{
  "n_layer": 10,
  "d_model": 256,
  "n_experts": 160,
  "experts_per_token": 8,
  "d_expert": 80,
  "d_shared_expert": 0,
  "activation": "gelu",
  "moe_layers": [1, 2, 3, 4, 5, 6, 7, 8, 9],
  "router_score": "sigmoid",
  "normalize_top_k": true,
  "routed_scale": 1.0,
  "balance_loss": 0.00284,
  "balance_bias": true,
  "router_logit_norm": 2.0,
  "init_std_router": 0.00807,
  "lr_router": 0.000496,
  "vocab_size": 8192,
  "norm": "layernorm",
  "norm_eps": 1e-06,
  "tie_embeddings": false,
  "optimizer": "muon_variant",
  "lr": 0.00968,
  "grad_clip": 2.0,
  "batch_tokens": 65536,
  "seq_len": 512,
  "train_tokens": 576600000,
  "steps": 8799,
  "dataset": "wikipedia_en"
}
Below are experts of layer 7 (counted from 0) of a mixture-of-experts language model. Rows are named router (the router's row for the expert) and show model dimensions 0-255. Each number is 128 + 32 x the weight over its row's rms, rounded and kept within 0 to 255.
Before each expert's rows: a language model's description of what the expert responds to. This comes from a sample of Wikipedia text that the model never trained on.

# expert 62
Description: Mid-word syllable fragments. Short inner word pieces like p, ab, ip, ib inside uncommon proper names, often Welsh, Turkish or brand names.
router [175 120  85 190  96 129  94 136 107  93  66 162 143 154 129  99 106 151 135  83  73 123 143 133  96 133  93 109 143  85 176  96  93 106 153 178 124 121 145  97 165 156 107 135 111 146  81 162  88  81 132  66  62 109 104 144  66 190 125  95 116 171 117 160 160 202 159 116 157 108 129 169 145  86 116 167 129 175  84 123 140 180 118  99 145 152 166  97  86 127 134 144 111 125  76 127 116 170 114 197 163  67 147  95 120 131 167 121 108 149 190 135 162 138 135 151 147 120 189 148 129 145 149  88 109 117 153 145 156 124 100 111 140  94 197 105 199 107 130  87 106  93 123  99 124  91 142  77 127  89 113 131 141 168 107 182 143 124 138 110 140 157 138 140 141 164 182  94 136 129 102 115 169 131 133 138 127 157 125  84  97 125  98 104 155  99 141 132 140 152 104 125 100  96 168 153 156 117 175 129 146 177  76 140  92 137 161 124 194 138  76  73  73 126 152  94 110 109 124 105 148 192 170 150 180 134 151 167 180 176 167 107  89 159  73 148 153 103  90  80 176 114 117 159 141 170  77  84 170 116 114 138 178  61 185 129]

# expert 30
Description: ent/ear pieces, months, tables. Word pieces like ent, ear, ust in Bicentennial or Silent, plus War, month names, and table pipes in title lists.
router [125 140 206 105 143 142 150 117 139 191  96 137 131 103 144 101 131  93 103 151 131  79  89 101 137 139 114 111 159 133 152 101 155 175 129 106 129 146 129 134 123 118 152  64 133 119 131 165 153 174 152 134 130 127 145 141 107 131 108 177  90 122 156  72 148 142 130 118 124 111 158  96 133 137 117 126 130 126 125 117 127 152 180 122 129 143  92 138 127 222  87 122 115 110 117 171 201 159 212 116  82 123  35 147  84 146 133  53 169 123  80  81 158 187 168 116  89 143 148 137 172 145 116 153 134 133 119 149 123 114 128  98 142 102 169 138 102 101 207 104 175 119 142 165 115 148  97 150 131 157  78 101 128 138 189 152 130  62 180 204  91 111 133 113 111 101 149 146  95 127 123 201 128  47 151 122 149 185 114 123 108 143  95 185  93 154  93 123 135  98 117 133 144 150  67 162 116 142  88 129 141 167  79 124 106 100  77 104 103  96 121 126 152 154 112 120  86 133  85 153 129 172 155 149 153  85 136  97 207  78 111 183  56 175  82 188 121 147 118  78 136 109 163  75 117  98 125 181 165 114 129 106 178 166 147 133]

# expert 17
Description: Vowel-consonant word pieces. Word pieces like ar, at, et, it, ir inside words or names, as in Bel-ar-us, pen-et-rator, C-ir-ce, att-itude.
router [144 122 177 169 167 135 134 131 128 133 104  92 130 113  91 109 136 112 108 176 150 148 125 160  89 151 166 109 114 104  79 112 122 169 144 144 185 153 144 132 155  99 184 117 155 100 128 169 132 144 102 103 129 163 144 130 129  95  82 135 164 138 229 178 102 149  59 146 109 143 131 184 123  86 145 122 110 143 122  89 121  93 143 165 156 186 134 105 109  81  88 208 105 108  66 125 105  68 196 127 206 110  81  94 129 109 172 139 103 110 112 213  96  82 156  31 132 140 118 188 131 124 168 155 156 174 122  82 197 101  72  64 112 101  93 147 102 111 148 132  93 130 106 105 154 133 176 127 111 152 154 170 121 137 109  88 191  94 148 143 112 173 143 126  63 132 139 144 153 137 146 128 101  97  67 139 120 106 143 212  95 127 146  98 100 153  90 145 155  93 111 127 106 126 127 113  96 140 158 161 135 151 172  90  90  95 139 159 135  74 155 101  90 111  90  84 101 109 168 163 150 196 133  86 108 112 132 103 174 114 161 178 133 143 116 139 113 141 117  94  81 124 163 140 117 123 136  97 149 168 157 119 123 152 131  87]

# expert 54
Description: Opening letters after quotes. First letter of a word right after an opening quote or parenthesis or line start, such as (S, "h, r in riots.
router [177 118  92  92 171 123  96 136 192 122 154 100 189 126 116  92  85 129 117 151 133 138  92 163 151  78  77  88 144  85 108 155 144 143 105 111  72 104 140 124 127  92 159 118 131 141 145 141 141 164 133 130 134 149 176 175 149 126  80 117  73  97  62 127 148 183  61 175  74 101 116 134 183 142 135 116 115 163 145  71 139  78 141 148  94 156 112 130 118 132 147 134 156 121 213 128 122  97 128  86 156 195 138 177  56 172 153  98 149  48 168 125 123  86 105 107 140 128 135 130  65 135 208  77 158  96 193 108 123 105  90 130 124 190  85 144 128 137 140 167 107 165 122 169 132  99 188 113 131 188 164 158  83 149 157 137 114 177 183 144  77 153 137 178 107 147 128 139  56 167  66 134 151  93 144 120 116  88 125  68  84 145 122 120 134 108  95 110 150 154 129 142 176 134 146 153 121 138 184  90 161 124 121 179 105 148 103 137 172 105 162 137 108 110 132 153 116 158 119 136 158  64 127 122 198 141 107 111 118 114 144 134  73  79 169 107 143 157 113 159 147 144 171 143 123 132 126 132 135 194 163 110 122 177 141 125]

# expert 16
Description: Word-initial s and prefixes. Word-start pieces of split words, especially s/S after a quote or hyphen, plus prefixes like ex, im, post, con, and is/as.
router [ 86 213  94 125 159 108  67 149 138 126 170 156 128  89 100 119  75  82 173 125 145  95  58 127 170 177  72 105 105 117 159 114  96 110  74  87  76  92 172 140 127 133  98 138  84 122 116 169 159  85 143 147 106 113 167  78 104 100 110  87 130 118 130 100  79  78  63 118  50 138 116 160 161 123 132 132 118  83  80 138  86 108 128 142 120 147 122 143 146 187 153 112 101 108 123 113  79 125 180 133 132 165 141 119 114 112 108 141  88 102 191 151 136 115  34 103 111 147 146 106 138 140 168 137 115  99 157 109 112  93  97  79 128 111 126 193 155 113 201 123  91 194 155 150 159  87  59 112 150  96 167  78 138 150 150 115  82 173 174 108  99 131 143 121 109 104 152 149 160 147 104 157 104 123 132 132 130  94 147 130  98 140 153 165 115 164 160  97 173  68 193 149 174  96 138 147 152 111  93 114 105 133 135  85 102 152 179 166 151  83 156  79 117 107 143 153 128 131  85 159 139  54 119  91  95  61 145 168 102 136 140 150  98 123 170  99 183 117 124 161 174  92  93  98 136  80 148 115 147 155 120  83 122 146 144 150]

# expert 45
Description: Western surname pieces. Surnames and their inner pieces following a given name in credits and lists, such as Jones, Williams, -ović, Groesbeck, Edwards.
router [148 131  99 132 184 123  62 178  97  42 122  97 161 148 154 134 149  92 109 125 103 120 213  96 100 116  78 163 135 131  90 135 135 141 120  77 108  75  83 137 135 101 130 100 117 138 172  78 110 123 137 180 105 117 163  94 139 105 128 125  55 170 170 165  98 120 133 150 118 178 140 104 160 153 140 101 164 129 129 166 125  97 106 169  92  55 121 126  92 138 153 166 127  97 111 146  83  73  98 125 111 123 132  67  94 169 239 167 148 195  86 161 123 119 126 166 133 143 116 158 135 119 142 112 148 136 135 141 109 180 105 140 121 113  51 155 107 102 167 135 145 121 111 127 171 112 155 138  86  73 105 134 127 150  84 149  72 145  87 156  88 166 147 102   6 164 128 165 109 116 170 132 142 152  87 142 177 132 114 133 126  74 119 109 122 119 159 199  69 135  97 162 146 122 188  92  87 126 146 140 102 116 145 106 134 109 135 106 154 144 141  87 150 104 176 139 139 139 106 126 127  75 113 121 136 170  94  87 189 147 131 145 130 113 165 113  79 129 124 133 123  93  64 135 212 139 141 133 165 133 139  99 175 108 159 132]

# expert 61
Description: Short word-stem pieces. Early pieces of ordinary words, often after w or s, like p, s, el, l, clos, fin, tw, and nouns like room, squad, ship.
router [ 96 147  90 116  67 102  87 158 129 173 142 149 135 120 206 127 131 120 102 130  90 129 112 143 101 136 145 144 121  96  88  73 184 121  79 107 132 169 116 116 202 142  69  76 116  90 146 106 138 150 145 121  78 164 135 108 136  99 109 135 117 103 146 103  93 139 116 128 123 137 137 130 120 160 130 167 141 118 113 123 188 134  97 213 153 143 144 197  61 105 149 130 133 126 209 122 130 177 169 158 172  91 194 116 125 119 128 100 111  84  90  93 105  88 164  99 126 124 167 128 127 121 134  84 135  90 113  79 126 126 111 100 117 127  90 120 150 164  72  96 115 153 138  81 169 124 114 142 154  65 137  60 140  74 196 126 171 101 133  89 111 153 132 169 103 111 111 182 103 152 154 182 163 110 161 174 176  84  84 187 183 106 141 135 141 191 121 101 136 179 126 140 134 166 125 126 101 133 171 122 101 150 104 144 118 204 140 208  75 122 112 109 142  89 129 139 154 140 110 162 133 166  98 168 126 108 140 126 193 147 144  94 132 202  37 126 153 119  86  84 143 139  72  90 139 154 136 148 106 143 183 138 113 115 113 143]

# expert 18
Description: At and mid-word consonants. The word at, Website:, and consonant word pieces like k, v inside names and words, such as Wilkinson, Levitin, Rybinsk.
router [ 62 117 137  78 123  98 134 122  95 115 158 130 162  70 197 147 112 142 118 184 124 131 101 141 159 155 151 158 155  87 141 136 177 188 147 119 146 157 173 157 120  98 133  46 125 151 139 170 146 183  95 118 115  78 118 101 160  67 135  78 119 117 102 157 149 170 168  73 129 152 140 138 142 171  94  76 170 198  65 141 122 101 123 162  97  88 121  79 138 147 154 101 153 118 141 100 131  77 112 145 162  95 166  90 146 130  74 125 177 135 172 164 135 155 119 179 138 171 124 128 118 182 138 148 121 181 114 125 119 133 140 171 121 127 117 153 148 171 134 133 125  89 139 154 142 155  86 135  90 163  75 163 156 110 164 137 142 142  89 158  94 126  95 110 105 134 145 183 122 168 123 109 140 145 133 148 116  89  96 112 115 120 156 127 160 154  58  69 142  95 103 179 120 131 200  53 121 117 213 203 146  83 153 193 173 134 150 116 107 103  67 150 106 138 147 176 157 120  87 135  49 156 159 112 120 153 162 192  83 140 173  73 147 138 130 129 109 139 131  96  94 121 132 138 127 180  87 106 183 129 142 104 144  97 110 141]

# expert 44
Description: Paragraph-initial capitals. First letter of a new paragraph or list line after headings or line breaks, often M or P, plus heading markers.
router [141 157  94 173 179 125 150 117 165  72 144  80 123  98 179 143 155 117  99 128 166 186  73 166  65  96  81  68 132  96  85 126 125 143 118 160 103 141 152  80 145 137 164 110  96 162  82 150 166 125 147 146  96  80 138 100 138 122 138 211 118 149 126  79 178 133 151 127 124  70 124  86 136 143 167 109 123  52 113  95 118  66 116 104 103  79 152  91  76  62 103 137 110  94 120 132 147 141 113 136 133 143 159  98 140 185 153 127  82  82 114  81 150 140  95 137 183 105 109 132 110 114 170 124 178  76  79 173 143 117  90 134 141 134 140  89 124 129 124 126 134 196 133 139  60  77 147 115 108 111 115 150  80 148 162 119  70  92 169 178  95  97 104 147  97 174 116 134 117 165 117 143 169 104 114 164  57 141 143 122 122 113 127 114 127  96  75 115 154  76 173 102 143 125 132 151 142 134 103 117  75  89  86 174  91 129 135  70 115  68 162 159 105 125  99 100 135  91  97 158 191 124 127 151 112 132 135  77  86 142  92 105 106 102 126 160 199 171 151 129  72 114  65  78 128  50 124 133 141 130 146 141 130 149 148 149]

# expert 35
Description: Personal first names. Given names and name pieces of people, such as Michael, Joe, Robert, Bian-ca, Meliss-a, often in cast or candidate lists.
router [125 124 156 124 142 145 157  71  61 176 148 140 143 176 109  67 139 106 188 149 176  56 185 126 215 117 104 134 121 152 118 108 143 146 127 133 167  66 127  61 122 139 123 138 135 109 124  50 102 100 155  79  67  79 153 123  50 154 188 159  76 138 115 110 111 130 202 133 193 133 129 164 168 129 165 120 152 159 127 118 127 124 147 103 140 175 108 155 183 132 169  98 103 153 137 118 157 169  66 184 154 160 174 133 155 113  92 128 152 105 121 191  99 155 107 108 170 150 126 152 119 141 122 131 118 123 121 116 196 181 146 127  90 161  98 143 137 186 163 139 182  94 119  93 123 142 147 133 109  76 128 168 161 123 142 107 184 115 165  36 141 114 146 135  86 148 126 169 151 137 154 130 115 102 110  73 138 172 109 154 154 173 130 119 178 133 199 138 133  92 133  63 100 119 100  92 111 127 111 116 124 163 111 128 112 117 136  69 144 120 201 124 144  92 103  90 135 121 137  72 108 130 103  72 160 120 165 111  86 151 141 112 148 100 119 103  89 152 153 135 111 145 106 115 147 124 186 106 154 159 145 152 111 149 194 149]

# expert 57
Description: Verb stems after subjects. Opening pieces of verbs split into stems right after a subject or auxiliary, such as ev-oke, acc-used, cre-ates, esc-ape.
router [108 107 102 161 120  94 103 100 138 188 153 129  93 115  81 126 135 168 126 156 116 106 179  88 114 151  62 115  68 116 172 114 136 126 132 195 135 124 170 165  79 152 177 148 152 104  92 104  83  99  69 124 145 143 118 132 104  96  91 126 122 146 172 117 141  85  94 113  72 113  89 136 153 103 136 119  45 131 158 151  66 117 120 165 123 139  76 137 116 160 104 115 131 114 121 183 152 151 106 128 151 113 141  88 150 130  93 121 149  98 143  84 193 130 131 171 120 127 161  89 107 139 106 161 144 130 110 176 163 171 159  70 122 139 129 160 146 169 144 156 132 134  87  80 143 192 154 141 140 193 186 151 163 107  93 159 135 113 136 137 100 194 202 136  70 138  89 149 154 151 145  95 168 103 162 153 155 127  80 151 174 153 110 154 188 124 144 158 145 141  77 191  60 179 175  98  97 104 102 108 127 123 173 134 137  97  75  78 120 147 157 160 117 121 124 130 118 121 103 193 171 117  94  51 143 191  57  78 131 125  96 116 161 101  75 117 128 166 150 147 104 110 184 141  98 180 154 144 135  98 158 132 134 112 178 153]

# expert 59
Description: Colons, dashes, auxiliaries. Colons after list labels, dashes, and section heading marks, plus auxiliary verbs has, had, have before a participle.
router [ 62 119 118  94  96  81 173  80 126 155 148 110 200 125 126 124 115 118 120 109 132 121 142 107 116 127 130 117 156 175 129 132  69 105 106 130 117 110 136 145 181 164 145 175 146 116 136 118 126 189  59 159  72 112 121 133  74 101 112 186 168 121 177  83 172 131 157  85 116  90 138  89 129 135 151 137 107 102 148 169 111 167 205 143  69 158 101 183 130 159  97 115  96 100 105  96  58 153 134  86 120  96 141 132 133 185 172 144 177 109 107 133 160 168 103 161  79 100  73 199  89 152 161 144 113 147 120 121 105  83 122 111 151 124 176  90 161 194 122 124 127 125 103 155 139 107 118 143 147 170 193  32 125 130 114 218 168 117 127 134 109 137 170  96 128 122 136  73 110  89 151 155 149 102 109 140 120 113 116 145 128 171  77  82 114 141 112 103 132 124 151 166 118 101 137 143 114 164  95  58 162 101 157 106 135 141 138 173 124 112  99 155 108 157 132 147  91 132 133 151 150 136 121 149 140 132  92 111  99  60 100 155 167 168 113  93 111 126  94 110 177 194 152 157 134  91  92  50 182 106  50 150 121 137 137  69]

# expert 9
Description: Word-initial fragments. First letter or piece of a word split oddly, plus table pipes and Thai or CJK bytes, such as t-aste, c-atch, m-obilizing.
router [138  80 141 134 145  85  99 167 141 168  94 141 183 128 159 104 107  81  99 182 133  76 133  68 126 107 122 179 117 142 153 182 167 152 130 122 203 126 124  97  69  90 148 123 147 141 163 167  77 147  95 111 157  73 139 131 137 114 103  93 101  87 141 159  89  59 125  80  90 109 158 129 139 102 171  91 145 109 133 105 147  90 138 119 133 151 107 111 126 136 109 126 182 120 143 164 122 129 143 110 154 101 158 104 103 134  85  72  82 136 192  90 162  77 109 134 122 126 134 113  92 179 115 137 104 157 226 140 141 176 147 123  93 101 153  97  97 137 136 165 146 150 191 118 148 150  93 157 102 121 146  81 107 133  99 214 100 165 114 136 130  77 175 108 134 145 155 117 100 141 136  94 124 243 135 108 120 146 155 130  91 126 104  86 145 201 157 142 103 147 165 141 119 174  99 200 172  89 141 142 123  87 163 125 189 180  57 173 118  98 132 134 108 114  82 139 107  92 153 117 123 172 167 101 139 129 115 130 114 143 129 168 190 143 130 113 125 121 110 109 199 117 140 105 150 134  63 190 147 164 140 171 160  96 116 110]

# expert 0
Description: Function words, sentence ends. Prepositions, articles and sentence-final periods or line breaks in running prose, such as of, in, the, during, city.
router [168  73 159 103 112  74 134 152 121 119 111 141 176 103  83 162 145 144 152  15 192 131 148 129 131 134 176  92 133 141 198  69  72 127  82 113 147 106 153 141 179 155 118 127 172 153  99 180 124 110  83 118 161 180  74 170  95 151 102 137 170  83 153  88 158 136 143  83 129 123 153 106  72 120 129  98 143 145 184 184 162 126 133 124 120 171 129  89 166 187 146 107 190 114 136 130 139 148 165  99 100 133  86 195 154 146 125 117 134 107 155  97 135 204 188 152 137 131 102  98 114 102 100 154 150  76 144 142  90 154 158 135 153 136 192 137 130 141 150 150 240 141 149 132 120 125 103 132 193 163 127  84 120 156 166 157 135 152 124 118 175 100 107  82 146 129 103  66 140  96 151 135 118  97 156 115  82 124 152 138 158 132 102  45  90 130 109 104 145 104  87 126 163 140 146 111 164 140  57 135 185 117 149 147  91 130 139 137  86  78 124 169 126 156  89 110  78 151 211 104 149 120 148 133 143 156 157 145  93 104  81 119 117 131 160 146 160 103 164 133 101 148 162 128 152  89 125 152 121 130 104 130  69 136 123 137]